Experts of a small language model: width 384.
Below are experts of layer 9 (counted from 0) of a mixture-of-experts language model. Rows are named router (the router's row for the expert), down (a neuron's output weights, with its number) and show model dimensions 192-287. Each number is 200 + 40 x the weight over its row's rms, rounded and kept within 0 to 999.
After each expert's rows: "comes before" lists some tokens at least twice as common just after its tokens as in all text. This comes from a sample of Wikipedia text that the model never trained on. Tokens count by the router's weight.

# expert 20
router,221,255,283,172,248,201,165,171,151,183,161,207,203,213,174,256,215,184,200,101,160,168,167,182,173,160,178,151,198,225,145,241,170,176,204,263,184,184,174,174,256,139,227,182,185,209,142,195,213,180,251,185,150,171,148,145,189,246,185,134,217,237,213,206,210,136,178,239,233,198,184,204,193,195,145,192,208,122,211,236,220,195,201,207,211,209,234,288,209,133,146,253,105,144,159,171
down0,241,158,250,200,214,244,161,141,235,188,162,164,213,186,209,230,241,193,157,174,241,137,283,240,140,149,191,216,207,190,203,255,217,160,193,194,148,227,194,263,161,183,218,223,243,211,142,202,145,182,239,219,232,137,144,188,166,205,181,145,174,292,193,237,206,218,189,309,223,174,179,191,168,259,197,169,226,190,241,179,217,249,267,212,217,295,214,214,219,225,122,246,233,230,200,210
down1,222,212,132,220,201,195,194,280,254,207,185,219,197,170,283,202,133,181,233,144,141,115,247,249,194,181,235,188,213,126,139,166,159,171,99,192,219,230,264,160,183,219,301,205,211,298,203,180,177,251,299,231,220,142,217,252,198,168,262,128,224,216,153,203,257,201,272,198,199,214,207,261,172,196,239,249,209,125,261,185,213,200,152,238,203,133,179,193,196,149,184,180,175,144,168,171
down2,164,231,223,208,209,159,190,158,208,176,163,151,187,205,181,246,128,294,194,206,225,298,162,139,319,221,263,187,194,146,167,227,262,244,190,257,238,302,255,236,209,156,220,214,176,264,222,94,186,183,155,130,212,211,185,209,347,133,263,195,182,184,166,222,141,253,269,226,197,146,242,206,220,198,176,232,189,162,233,229,165,182,143,229,234,168,252,180,215,193,212,148,198,195,199,162
down3,163,222,139,282,154,224,225,124,211,260,240,245,195,165,201,281,178,234,180,231,188,123,174,306,227,193,187,204,200,192,195,155,175,196,155,99,215,151,194,171,262,207,201,168,157,228,178,158,179,211,151,194,224,230,134,211,203,143,137,254,209,201,198,293,294,181,149,200,201,167,286,238,245,249,213,186,173,231,263,163,253,210,240,255,210,237,327,238,204,181,246,233,262,268,242,204
comes before: " ", " a", "born", " United", " who", " New"

# expert 19
router,216,204,149,130,174,171,123,206,235,199,167,190,251,105,159,206,193,180,130,280,118,167,308,162,181,213,194,244,172,219,243,230,187,204,183,230,207,205,172,127,212,255,174,225,125,180,225,139,195,94,128,176,178,241,217,212,239,140,139,182,248,211,223,155,220,192,173,154,266,230,182,224,242,245,239,216,259,199,157,194,114,206,223,149,220,210,171,161,176,182,161,171,180,147,227,144
down0,256,198,265,211,167,210,198,220,171,249,215,161,258,232,257,210,185,232,232,177,200,196,215,277,252,232,235,227,187,211,219,205,224,191,195,189,242,314,117,131,190,210,190,111,160,196,246,189,197,265,118,185,146,162,206,208,256,216,172,280,170,158,128,256,120,213,223,187,285,165,234,160,197,177,234,201,214,143,173,185,168,173,185,181,164,180,119,208,242,225,254,114,187,237,211,180
down1,182,268,157,217,146,224,185,171,172,139,266,198,247,288,208,230,237,184,236,253,191,137,200,184,267,189,202,208,189,238,216,215,249,194,239,151,229,136,205,199,224,162,244,220,187,145,152,281,263,183,100,124,160,183,161,181,260,169,171,225,245,247,215,247,220,203,166,227,232,179,136,168,202,190,220,263,206,224,135,176,239,146,210,172,196,120,224,201,144,157,186,213,181,156,229,184
down2,192,156,163,227,222,267,164,273,199,214,245,243,214,241,188,224,176,166,271,237,174,241,180,176,235,234,108,300,198,271,168,157,241,209,177,222,260,237,216,290,178,129,198,195,167,253,238,188,216,231,211,163,182,142,180,206,169,228,218,219,169,208,256,247,184,184,251,178,237,179,227,178,235,172,206,207,228,172,138,207,221,124,172,261,158,272,187,214,188,266,173,142,284,181,250,202
down3,247,159,234,210,180,270,212,220,250,178,153,205,204,223,232,171,216,230,206,219,178,104,231,186,178,196,176,176,185,204,199,195,273,109,218,199,181,367,190,245,200,191,201,226,197,83,212,116,213,219,107,173,172,153,256,217,338,173,148,267,210,224,183,266,112,169,262,173,271,201,180,165,185,187,177,267,226,155,203,215,230,219,207,262,148,240,152,165,205,239,273,133,174,206,174,234
comes before: "==", "The", "===", "In", "A", "See"

# expert 1
router,234,209,241,156,181,187,275,220,209,179,183,172,200,211,205,255,164,183,174,119,236,160,182,217,194,144,192,156,299,80,247,173,231,146,203,168,223,215,209,186,201,102,132,230,243,217,149,196,225,188,121,221,171,240,252,160,275,151,304,218,217,146,270,182,247,153,195,167,282,178,212,223,199,208,166,233,126,131,90,173,171,198,220,211,97,181,118,288,194,143,143,282,226,250,208,112
down0,214,183,213,186,253,217,219,250,228,267,165,185,196,213,147,209,201,195,196,224,193,283,233,263,190,152,259,164,176,198,188,166,166,210,209,249,153,236,199,198,173,293,198,277,250,137,237,179,149,176,119,186,201,170,179,259,282,138,238,208,214,231,233,274,32,207,221,176,231,173,213,151,136,230,206,225,142,238,186,225,213,207,253,233,210,176,151,205,155,203,223,144,208,175,151,191
down1,222,212,153,129,217,218,134,232,205,226,227,198,193,243,162,182,207,258,217,124,156,266,249,204,286,209,215,217,171,176,133,218,197,242,128,213,179,115,231,224,222,192,184,199,194,181,214,166,197,169,129,183,224,229,213,126,334,247,298,264,225,153,163,150,200,232,259,215,223,229,122,176,205,194,163,195,271,168,216,185,159,226,217,215,164,206,223,212,189,227,177,202,230,238,231,187
down2,236,147,265,241,143,224,192,208,171,169,292,170,204,181,162,168,264,174,181,170,200,209,234,215,160,188,168,180,178,176,209,225,151,253,191,227,145,238,169,123,173,208,215,219,188,185,182,262,170,224,83,178,213,224,96,292,283,178,246,201,162,163,176,135,125,213,146,176,228,166,203,233,175,170,213,186,198,170,205,196,197,263,200,222,218,197,198,138,181,243,177,222,251,137,193,194
down3,179,168,237,157,178,205,211,277,227,195,200,218,234,162,212,244,219,160,244,284,94,184,242,194,167,182,217,178,192,285,199,154,222,245,179,221,109,185,197,184,213,242,212,187,201,184,226,166,126,249,148,164,232,178,191,287,181,243,260,216,228,205,204,241,155,240,202,245,198,151,244,213,208,142,226,199,129,180,226,186,197,157,220,268,255,161,198,211,207,163,254,247,211,122,159,248
comes before: "1", "2", " •", " Born", " Country", "year"

# expert 17
router,267,241,190,181,213,179,221,269,147,200,198,191,223,162,227,244,205,161,126,250,211,260,196,158,272,116,197,223,189,218,248,205,118,189,195,213,295,231,227,227,156,264,232,154,171,270,257,169,185,242,206,286,229,229,198,242,183,140,189,222,186,189,171,218,196,180,244,213,208,187,276,198,184,210,221,247,142,199,226,168,154,170,200,226,237,208,134,239,165,167,203,239,191,161,201,151
down0,248,235,269,215,208,253,189,113,194,181,202,147,212,181,158,231,245,205,246,214,165,93,222,198,224,237,197,153,164,187,197,234,160,190,199,162,163,130,175,130,197,188,176,213,240,126,190,215,131,150,226,246,167,209,197,212,204,161,180,196,247,158,235,215,185,222,207,221,232,178,191,195,143,190,157,251,227,187,181,152,200,215,192,255,167,149,222,134,250,235,253,276,249,151,202,214
down1,188,169,192,212,236,214,224,181,139,193,125,229,236,166,215,168,235,157,201,185,253,133,290,162,170,170,163,164,170,110,227,168,212,233,140,305,292,181,181,120,174,206,207,237,191,221,225,250,201,246,180,225,219,276,293,185,171,301,191,241,198,252,236,187,189,139,188,160,123,158,171,233,217,224,236,179,191,219,170,152,237,233,262,194,211,180,244,193,149,207,238,231,251,207,198,184
down2,222,262,242,288,181,296,233,177,197,217,183,195,198,257,196,233,230,181,230,243,147,146,232,274,171,186,134,154,227,270,202,238,230,172,158,250,143,87,204,291,208,204,328,185,243,169,224,191,203,249,181,178,180,131,192,151,184,160,215,151,196,177,259,170,221,265,182,209,201,232,118,200,243,196,164,217,177,200,179,221,200,228,223,298,151,145,251,203,183,233,255,170,140,168,218,228
down3,147,229,191,219,142,191,191,205,159,151,253,203,194,223,226,218,217,215,268,173,165,203,164,228,251,118,245,206,183,162,187,95,212,255,178,231,149,206,149,195,198,162,198,211,160,249,243,199,210,250,224,241,228,118,258,166,245,233,216,181,163,179,152,194,199,196,181,149,175,206,242,222,192,181,180,139,244,215,159,192,250,212,152,149,230,261,268,209,238,270,164,161,199,244,200,187
comes before: "9", "8", "7", "6", "5", "4"

# expert 13
router,144,214,212,203,166,134,215,168,171,153,180,239,202,225,203,132,178,223,211,187,165,201,253,154,173,60,188,214,254,290,185,182,247,196,191,165,248,180,221,156,155,173,121,181,209,166,161,257,151,150,179,195,260,169,160,232,202,180,201,287,233,171,143,205,305,209,294,247,224,213,154,187,205,188,139,262,220,167,211,103,162,193,220,242,151,186,142,232,143,158,228,294,248,137,190,194
down0,142,214,226,163,162,263,171,144,169,224,194,203,173,148,138,176,190,245,208,217,169,238,206,207,157,274,159,245,145,216,214,193,207,239,192,208,168,165,143,117,217,196,179,202,182,196,209,233,249,226,159,117,198,224,120,193,150,197,232,324,211,171,187,156,227,259,164,171,175,249,240,275,241,219,162,187,193,252,151,205,145,111,149,175,180,179,175,271,186,166,206,211,245,282,184,271
down1,150,236,253,223,163,164,188,267,186,214,194,210,218,185,174,250,204,191,141,235,188,153,99,235,238,192,219,238,245,209,221,139,202,198,242,263,162,168,255,200,233,197,250,212,218,175,248,164,217,213,244,169,178,266,222,211,170,240,249,211,184,242,160,115,212,200,185,168,147,244,196,156,215,212,196,234,202,278,227,190,136,181,204,137,281,113,167,190,173,171,137,225,105,216,222,186
down2,270,179,227,198,177,154,249,186,195,215,220,197,198,220,240,268,181,133,162,213,174,161,171,196,142,142,200,225,238,199,207,230,207,180,217,156,182,263,235,181,175,145,174,185,194,215,197,140,198,211,182,211,209,202,184,295,226,244,201,221,222,159,196,118,239,168,242,210,234,191,172,205,198,252,169,167,197,208,192,219,127,262,269,152,219,227,210,204,273,263,253,193,179,228,174,189
down3,201,140,137,139,196,256,188,184,210,167,152,152,150,152,204,182,220,263,314,123,277,246,222,221,211,231,222,201,207,203,264,171,193,255,243,218,180,184,201,233,193,157,139,288,179,192,177,180,234,148,156,229,169,201,219,226,252,230,309,153,198,186,243,184,253,249,253,201,234,242,179,249,241,189,175,199,229,201,183,235,259,169,181,223,145,187,164,200,157,197,241,262,178,158,161,220
comes before: " the", "s", " a", " his", " their", " its"

# expert 14
router,214,327,154,167,198,236,174,233,190,220,229,243,146,265,245,158,189,287,137,239,166,175,210,203,224,210,295,217,134,212,148,256,178,199,234,224,185,229,205,197,239,151,229,209,191,152,175,130,207,240,238,168,195,161,161,208,232,233,220,168,157,215,180,230,142,158,204,202,237,182,185,174,227,234,224,218,183,186,199,184,218,157,174,234,213,141,113,191,163,220,250,151,135,160,242,148
down0,225,147,253,219,237,216,219,198,170,250,204,119,177,191,231,172,159,176,155,195,193,219,269,153,244,142,162,126,231,209,120,240,251,150,225,272,180,164,252,174,153,295,284,216,214,173,251,229,146,159,249,191,214,284,207,195,196,158,91,165,205,201,182,202,147,195,159,256,180,208,168,225,215,275,169,167,237,149,160,150,212,216,181,121,191,197,205,255,188,224,208,179,208,210,221,200
down1,203,177,176,171,151,243,189,275,183,237,231,169,215,215,134,252,126,164,126,155,214,158,306,262,226,251,214,145,170,205,146,186,199,121,189,168,218,216,204,229,240,139,154,185,212,201,207,254,184,195,209,124,240,123,243,276,201,210,212,173,238,212,203,218,231,240,231,214,206,216,257,195,195,182,277,165,241,179,158,153,177,177,258,210,227,266,222,230,167,222,205,196,215,200,195,223
down2,200,178,175,121,262,158,168,123,206,181,137,153,217,158,205,204,146,186,206,168,224,183,229,257,189,215,167,268,241,175,221,152,109,218,181,212,190,213,233,264,223,230,111,212,121,231,284,202,178,210,212,183,190,155,258,197,204,229,223,184,271,128,198,256,214,169,240,208,213,125,188,186,296,181,257,198,258,225,279,163,191,191,297,164,230,201,248,264,156,184,247,180,258,164,211,125
down3,194,183,244,124,172,246,179,190,165,225,202,251,258,269,261,165,222,150,130,140,165,224,183,187,181,179,222,211,266,229,233,230,214,211,225,200,247,179,131,174,229,225,197,236,180,164,232,201,88,172,186,209,228,211,232,245,208,236,54,265,189,247,255,206,254,222,154,214,201,211,170,238,186,236,170,135,98,273,186,198,199,181,109,182,256,216,177,224,161,198,164,130,188,229,186,200
comes before: "\n", ",", ".", " and", " he", ")"

# expert 10
router,228,188,159,240,221,131,130,211,207,152,203,193,135,243,125,262,158,161,199,177,241,152,244,179,164,230,162,230,217,132,156,235,125,180,271,195,243,142,268,206,108,197,177,167,173,158,282,189,243,254,187,174,167,127,199,214,225,246,248,244,210,143,198,111,166,241,211,140,181,229,218,192,194,189,242,188,164,188,173,264,187,200,181,232,112,249,231,151,245,150,185,186,211,225,180,164
down0,170,217,198,152,251,118,215,166,177,201,223,173,216,242,201,211,217,127,217,222,162,213,132,203,195,186,229,205,146,151,194,184,177,175,176,254,265,202,206,89,277,209,278,215,178,131,203,166,185,199,175,210,214,165,200,129,227,181,244,248,194,175,191,184,164,239,252,219,260,160,161,224,266,169,176,127,196,172,155,230,171,199,265,191,203,108,206,208,281,151,194,138,111,119,206,202
down1,272,199,274,72,247,203,164,231,193,226,207,197,137,190,130,176,156,140,195,194,191,250,248,172,203,164,167,116,228,184,269,132,224,181,113,222,226,230,232,225,200,169,144,190,250,204,180,246,266,127,269,225,228,191,209,170,188,183,182,200,186,219,214,239,103,168,205,279,164,263,222,223,182,98,220,128,269,173,244,150,198,194,241,196,161,178,214,183,227,175,86,191,206,296,192,239
down2,210,154,249,182,185,167,167,171,195,232,136,238,245,182,117,197,204,141,170,184,237,236,209,253,243,195,210,149,164,148,153,218,231,224,257,198,218,140,197,190,209,227,240,208,175,246,210,209,213,237,156,218,223,246,244,141,156,218,182,140,160,242,222,200,240,218,210,191,202,129,232,184,165,161,213,200,182,245,161,207,197,206,231,143,230,174,211,126,155,201,201,170,154,229,227,192
down3,158,176,252,246,147,201,262,189,204,148,216,127,224,140,213,244,221,253,269,209,137,168,191,189,231,230,199,287,141,208,208,151,152,254,178,259,254,224,181,249,253,206,234,125,234,194,201,243,196,243,192,156,217,198,219,200,255,152,233,307,180,213,163,179,260,239,296,168,275,173,229,223,188,270,220,177,195,173,284,170,210,186,203,174,244,188,177,132,230,218,241,198,227,72,175,230
comes before: " and", " but", " which", " including", "8", " with"

# expert 0
router,193,206,191,245,100,286,185,211,164,198,126,234,172,228,272,250,157,193,213,171,134,199,246,165,254,221,229,138,233,218,209,243,174,190,130,159,160,223,264,236,251,278,173,164,246,220,154,170,96,197,231,198,243,192,250,128,161,161,141,178,248,194,212,245,262,195,146,275,200,232,133,254,209,228,182,237,209,161,208,207,153,277,220,186,215,229,108,161,173,292,212,221,179,179,216,189
down0,213,234,180,189,220,183,162,121,283,152,262,184,151,205,182,164,261,211,183,276,184,202,236,256,264,214,198,284,135,189,212,164,218,221,217,218,169,206,224,167,220,209,221,144,232,271,292,245,269,192,198,165,215,247,178,253,183,199,215,183,217,244,281,162,174,215,214,128,253,179,223,225,229,251,213,186,251,253,227,177,198,194,176,242,211,179,180,217,145,315,229,138,193,184,300,172
down1,217,180,209,134,231,161,179,180,121,229,189,197,259,157,141,160,200,96,264,169,153,173,176,125,202,180,212,119,247,217,212,242,123,176,204,244,189,220,223,212,215,214,202,233,223,189,183,282,165,153,191,197,180,119,193,235,179,184,120,186,179,202,117,208,198,145,208,249,169,193,177,178,196,215,234,143,219,130,183,228,201,149,259,221,154,190,186,217,281,205,169,244,197,208,277,263
down2,205,204,241,191,215,228,207,186,252,278,279,234,194,190,152,167,212,267,219,208,145,165,227,264,131,145,242,261,231,151,236,170,215,326,153,251,245,179,249,210,217,181,198,217,196,193,246,207,199,188,228,266,168,239,229,272,204,202,168,237,186,234,199,180,191,256,214,270,190,172,258,263,175,210,225,192,129,188,231,251,253,155,169,230,199,174,248,173,167,222,227,232,168,126,225,174
down3,169,252,183,233,193,211,255,225,220,154,206,192,139,224,227,275,162,202,175,251,168,203,248,199,238,201,175,233,208,235,200,232,229,214,197,148,205,228,186,235,187,203,207,176,197,226,197,233,264,256,204,117,209,133,181,214,201,198,222,205,177,188,234,257,216,158,258,254,281,100,191,208,195,246,139,236,216,163,182,141,174,202,222,256,275,192,137,217,194,226,225,149,201,187,153,175
comes before: "0", "1", "2", "9", "th", "8"

# expert 29
router,200,238,205,133,161,199,218,216,199,135,206,175,167,219,185,245,159,152,236,184,194,187,144,194,142,274,157,216,222,215,188,214,152,188,206,208,165,204,170,230,254,216,153,222,149,140,223,154,192,175,217,188,232,173,158,180,189,274,164,196,238,246,161,128,188,214,229,185,218,175,202,173,189,266,207,203,165,168,187,133,260,236,157,173,150,215,219,219,259,179,183,255,216,158,234,201
down0,192,156,197,220,233,187,214,212,170,218,178,191,202,178,114,225,196,140,139,176,200,186,158,237,163,166,167,177,179,219,230,247,98,221,208,189,158,272,210,213,160,190,204,158,200,193,182,177,198,168,204,113,182,206,201,222,188,154,267,143,140,187,198,166,234,214,215,252,183,290,236,258,196,255,136,217,226,193,256,186,166,227,212,156,188,187,134,209,178,252,223,177,174,137,204,248
down1,225,213,184,267,190,201,181,168,235,182,240,239,221,135,252,198,191,220,214,204,160,202,195,175,212,140,215,166,270,159,138,211,184,182,270,217,211,205,181,256,211,153,227,196,228,231,222,189,219,155,221,218,177,178,161,213,221,226,232,188,243,249,181,257,113,236,183,210,114,151,199,167,188,233,218,203,222,145,179,279,188,182,251,220,181,273,140,191,263,237,198,210,183,210,189,171
down2,234,247,201,188,173,206,193,208,189,246,195,159,150,254,219,99,254,172,203,182,171,223,134,202,254,182,189,156,235,153,108,227,175,168,243,191,216,185,172,118,243,141,166,148,221,219,149,217,169,216,176,205,257,168,244,193,194,202,210,180,236,271,202,218,195,107,178,228,214,173,207,196,241,198,269,217,214,91,134,205,247,130,168,199,146,239,226,220,238,262,107,206,177,245,227,135
down3,192,170,136,186,166,234,222,220,244,203,232,164,143,204,272,205,192,269,199,187,247,197,239,182,207,177,276,192,179,163,213,167,209,189,333,215,199,188,231,238,163,237,207,201,192,165,157,99,172,143,124,261,189,167,210,249,125,219,231,246,222,184,149,256,155,226,160,244,209,207,248,292,136,152,198,238,168,269,179,266,172,188,236,273,168,242,211,206,191,205,176,225,117,162,246,159
comes before: " ", " UTC", "3", "4", " \"", "/"

# expert 26
router,225,186,150,185,215,183,161,168,223,189,251,265,171,217,256,82,215,269,168,231,177,315,193,167,180,159,287,148,126,170,167,155,251,195,171,216,215,160,227,133,181,161,176,269,208,225,229,275,184,156,293,178,180,243,171,238,201,147,153,134,128,214,245,195,144,204,219,136,215,182,206,152,237,239,228,154,185,275,232,215,232,187,188,279,257,207,230,170,219,198,275,195,172,237,258,254
down0,174,163,237,211,177,238,167,214,218,146,229,194,238,173,205,288,144,186,200,147,218,227,202,239,233,213,173,174,231,178,159,128,200,169,235,239,173,217,202,211,151,148,200,135,172,262,114,134,220,184,235,189,219,189,241,200,216,243,290,188,223,216,171,193,32,204,205,228,227,154,175,180,281,203,184,221,219,206,206,186,181,217,202,169,205,219,194,200,168,204,311,217,238,171,224,210
down1,175,198,229,139,302,230,231,215,198,215,134,157,227,242,225,224,195,186,211,231,145,162,138,185,172,249,151,293,157,236,142,136,252,146,209,181,237,245,219,219,154,228,149,163,230,191,180,188,139,169,196,233,142,180,158,193,236,215,142,242,185,181,247,184,202,199,229,269,231,171,220,190,200,186,177,163,150,233,175,188,170,148,231,175,187,161,224,268,188,143,265,200,224,217,165,221
down2,213,232,231,161,210,239,254,165,216,225,271,149,227,145,143,265,190,181,201,270,206,193,206,214,273,205,180,158,155,213,169,205,159,253,225,226,241,210,221,152,234,272,208,162,192,191,223,193,191,204,224,141,203,152,214,210,123,208,208,201,216,159,233,173,243,100,206,243,214,122,245,164,198,263,241,143,205,198,232,195,225,193,177,163,191,201,219,283,150,217,216,251,202,205,226,210
down3,151,230,171,174,171,277,177,169,151,250,218,236,161,236,176,170,260,265,212,179,140,138,219,196,130,214,219,211,286,313,215,236,238,229,211,192,170,118,259,236,235,219,161,212,212,214,259,249,203,169,177,206,194,133,187,159,173,188,174,149,206,241,237,190,335,239,172,167,228,246,169,189,155,220,206,187,144,187,202,220,186,217,179,226,246,182,225,206,236,160,190,246,127,218,266,223
comes before: ".", ",", " of", " in", " and", " for"

# expert 28
router,164,186,191,266,122,179,225,203,204,158,192,213,182,223,175,179,198,296,224,174,184,315,191,172,99,229,215,177,158,212,233,192,145,170,175,220,227,180,202,256,158,184,194,145,260,205,170,207,298,200,168,210,249,220,143,312,146,164,213,223,230,198,191,198,147,181,152,161,150,251,184,208,208,179,181,148,237,242,242,266,203,268,135,239,202,169,239,211,158,214,168,284,210,250,264,190
down0,227,216,188,122,224,192,121,225,191,213,208,188,252,154,199,201,219,241,206,197,234,123,145,207,163,175,307,236,293,221,215,167,214,191,220,262,140,190,205,141,231,225,229,226,179,205,198,171,200,94,188,241,213,186,197,142,156,188,182,169,173,280,162,243,208,292,168,193,221,198,170,189,154,184,250,171,224,138,181,250,164,217,142,267,153,202,250,175,167,174,244,139,238,195,176,224
down1,196,189,182,150,185,110,263,152,218,184,239,170,190,241,224,185,237,150,209,211,214,208,233,188,215,140,243,98,178,126,180,199,172,208,177,200,160,222,159,192,264,142,208,242,220,232,133,294,208,212,261,213,231,208,203,198,234,147,229,119,276,151,180,284,191,213,169,246,192,241,270,207,255,240,177,230,172,218,203,209,223,194,199,221,256,108,201,198,186,185,183,156,179,179,170,149
down2,204,177,202,167,164,187,191,150,143,185,235,230,191,176,169,228,187,127,167,176,239,176,247,216,200,245,210,168,224,191,258,227,253,144,178,218,203,202,194,218,222,167,178,180,226,240,84,187,154,189,220,196,204,199,191,270,216,223,150,153,166,144,136,284,204,367,214,292,197,141,266,209,246,179,163,221,241,254,157,149,226,170,246,176,250,262,139,175,198,236,156,126,248,238,222,167
down3,236,177,240,168,115,206,170,201,183,220,199,228,191,134,204,194,177,220,167,236,284,244,93,163,175,153,271,170,186,203,242,159,249,226,223,238,172,136,159,168,180,239,184,231,223,217,208,167,176,137,195,222,143,245,224,134,215,191,173,183,143,257,243,227,275,196,164,230,258,216,199,165,178,179,182,211,150,229,158,192,202,222,190,295,165,221,225,233,202,247,206,243,165,222,212,203
comes before: " of", ",", "\"", " (", " in", " for"

# expert 11
router,180,195,218,254,209,215,200,254,197,177,203,227,135,156,208,159,241,189,255,251,247,176,221,219,192,239,187,246,169,209,178,185,211,250,238,219,147,112,161,254,190,242,161,222,137,117,258,198,215,180,249,171,172,216,234,230,207,167,165,258,169,184,206,173,261,230,250,175,180,171,252,197,184,159,235,223,227,188,212,143,219,203,210,131,209,164,251,211,252,165,156,176,230,215,160,198
down0,144,174,273,131,236,194,187,208,241,227,186,227,201,242,186,177,220,206,217,170,234,198,89,177,161,199,242,134,221,264,180,195,223,223,153,169,244,157,178,166,227,200,193,224,199,128,129,167,257,270,219,185,152,231,159,165,209,210,215,243,189,131,210,169,257,199,259,245,122,258,198,90,160,157,194,211,205,180,219,186,149,237,219,149,184,180,171,187,207,229,166,214,172,171,134,153
down1,261,183,192,211,186,213,210,230,165,267,172,152,242,252,228,253,212,203,162,246,159,41,198,208,152,189,223,192,228,131,196,189,178,154,208,267,206,208,174,233,203,166,205,212,238,185,158,213,188,232,220,235,152,228,212,155,207,215,201,186,167,208,229,241,5,136,168,199,258,212,162,177,192,212,188,213,207,199,198,146,184,206,183,77,187,233,198,192,212,182,162,171,191,235,179,271
down2,170,153,228,227,177,194,134,184,169,153,224,162,251,262,192,208,211,223,247,109,156,223,256,165,163,154,183,236,197,271,300,163,210,185,166,217,169,205,176,243,176,175,190,224,186,162,162,195,227,192,143,108,175,179,202,210,191,225,186,236,144,249,163,263,257,279,134,225,259,280,202,249,237,216,171,181,75,231,217,217,250,180,191,304,249,232,200,164,149,118,252,256,180,241,159,204
down3,202,206,154,159,205,199,173,204,194,227,149,211,223,143,115,264,184,303,176,138,163,228,259,163,212,203,209,162,194,203,273,247,216,201,138,230,149,230,237,198,222,217,217,240,208,204,169,138,129,121,166,261,162,148,258,231,189,206,184,202,224,208,152,207,282,160,161,192,243,145,174,237,141,189,114,191,184,157,203,163,162,187,247,136,235,248,224,246,176,224,187,183,201,198,222,204
comes before: " the", " a", " be", " his", " him", " their"

# expert 30
router,144,129,227,179,264,232,233,282,125,256,244,232,237,241,249,234,106,246,260,164,192,253,274,271,193,246,235,251,210,127,204,231,200,152,270,245,161,162,166,145,209,186,264,164,243,242,217,210,237,163,212,290,273,197,208,224,220,242,217,214,256,243,169,230,188,208,216,219,114,169,260,218,183,254,273,203,174,204,249,151,139,165,157,205,209,202,152,148,188,253,152,162,256,231,229,246
down0,149,184,201,299,153,145,195,89,209,188,262,163,192,229,200,240,194,194,252,190,222,209,245,212,152,224,195,283,158,282,206,191,191,219,170,173,273,219,153,166,219,222,243,183,168,174,181,186,214,247,113,235,223,178,185,202,220,193,252,202,181,239,126,228,293,207,187,204,224,149,241,229,183,232,146,181,213,171,205,266,189,221,225,234,218,198,195,252,252,200,217,189,198,212,188,165
down1,163,163,246,216,159,148,107,156,231,187,244,202,133,168,253,208,218,169,196,204,174,207,257,127,201,217,169,219,162,222,204,209,175,157,232,147,163,228,207,254,193,171,156,108,138,222,203,130,182,195,202,212,205,174,175,190,221,291,183,204,232,143,148,150,275,204,208,178,213,216,184,223,148,228,189,179,228,223,249,153,157,136,117,150,243,217,175,283,173,253,201,170,218,240,300,225
down2,139,217,185,195,232,202,232,227,198,184,217,189,266,209,204,269,199,191,110,219,234,187,249,181,132,206,146,209,215,215,174,300,220,142,231,202,181,250,205,267,211,184,237,242,272,197,209,171,181,227,157,205,172,119,196,201,223,202,199,210,78,228,251,160,184,212,197,207,238,214,223,204,239,151,166,248,164,242,201,218,220,228,259,237,192,203,174,208,209,140,146,217,178,189,187,203
down3,188,143,173,191,222,123,168,130,167,214,199,235,258,211,191,223,225,145,229,218,219,224,158,165,176,273,166,168,245,257,176,173,191,177,142,234,174,107,244,206,215,158,212,214,326,207,217,251,165,207,166,207,160,185,160,163,180,243,275,284,164,149,178,136,229,134,259,159,111,198,188,194,236,166,234,242,265,230,226,206,177,256,230,210,211,180,208,195,238,155,226,203,187,174,245,170
comes before: "1", "2", "3", "4", "5", "6"

# expert 21
router,220,201,179,159,242,206,227,205,223,149,229,195,176,147,111,204,235,162,223,224,163,199,178,136,215,221,175,189,231,303,205,162,180,131,149,233,139,177,149,119,180,244,247,215,163,186,235,234,217,192,164,171,242,143,181,241,191,247,274,220,249,186,170,217,262,184,198,210,173,209,226,201,178,186,156,201,229,139,154,247,176,130,208,144,86,233,148,325,163,207,179,208,229,181,147,192
down0,201,228,176,161,156,166,168,145,209,161,204,197,229,183,206,221,197,207,233,176,181,177,198,143,201,214,173,241,190,233,162,218,130,173,153,215,164,264,267,198,220,181,147,171,246,255,257,221,154,313,152,169,194,144,240,240,214,152,167,212,203,225,184,197,336,213,188,222,334,156,226,117,145,235,228,235,201,199,173,163,174,183,225,156,162,121,248,236,241,236,228,183,125,253,175,182
down1,199,194,168,210,216,222,211,271,203,235,199,170,245,143,259,161,183,311,187,220,133,157,271,229,147,180,174,180,153,198,184,194,197,151,204,211,204,189,197,176,193,245,220,200,186,224,212,244,165,206,159,207,164,194,188,172,173,219,192,199,229,137,177,214,170,230,197,188,175,234,247,191,235,168,173,286,265,227,196,219,242,144,235,96,159,189,223,196,148,197,252,262,192,159,220,174
down2,180,192,188,175,172,208,152,192,232,267,205,223,147,153,223,191,203,242,259,207,198,267,233,186,236,77,192,228,140,195,183,133,174,192,227,161,187,212,246,190,197,234,186,207,194,183,151,167,232,207,266,180,235,161,140,281,149,160,205,192,166,189,206,222,256,154,215,292,162,225,238,186,209,165,191,211,230,138,184,235,166,263,192,203,213,241,216,153,198,192,270,240,186,258,134,191
down3,242,250,224,196,182,261,153,214,219,207,222,202,174,219,172,233,202,247,206,195,200,178,286,182,174,179,249,149,199,200,250,202,162,224,214,220,231,117,187,223,210,200,177,183,287,152,207,217,191,194,217,192,164,88,241,187,227,172,180,212,180,121,134,219,243,199,184,220,184,239,216,262,153,152,164,127,203,156,197,289,229,219,264,227,162,264,215,115,285,127,228,214,204,242,210,219
comes before: " ", " the", " a", " his", " April", " September"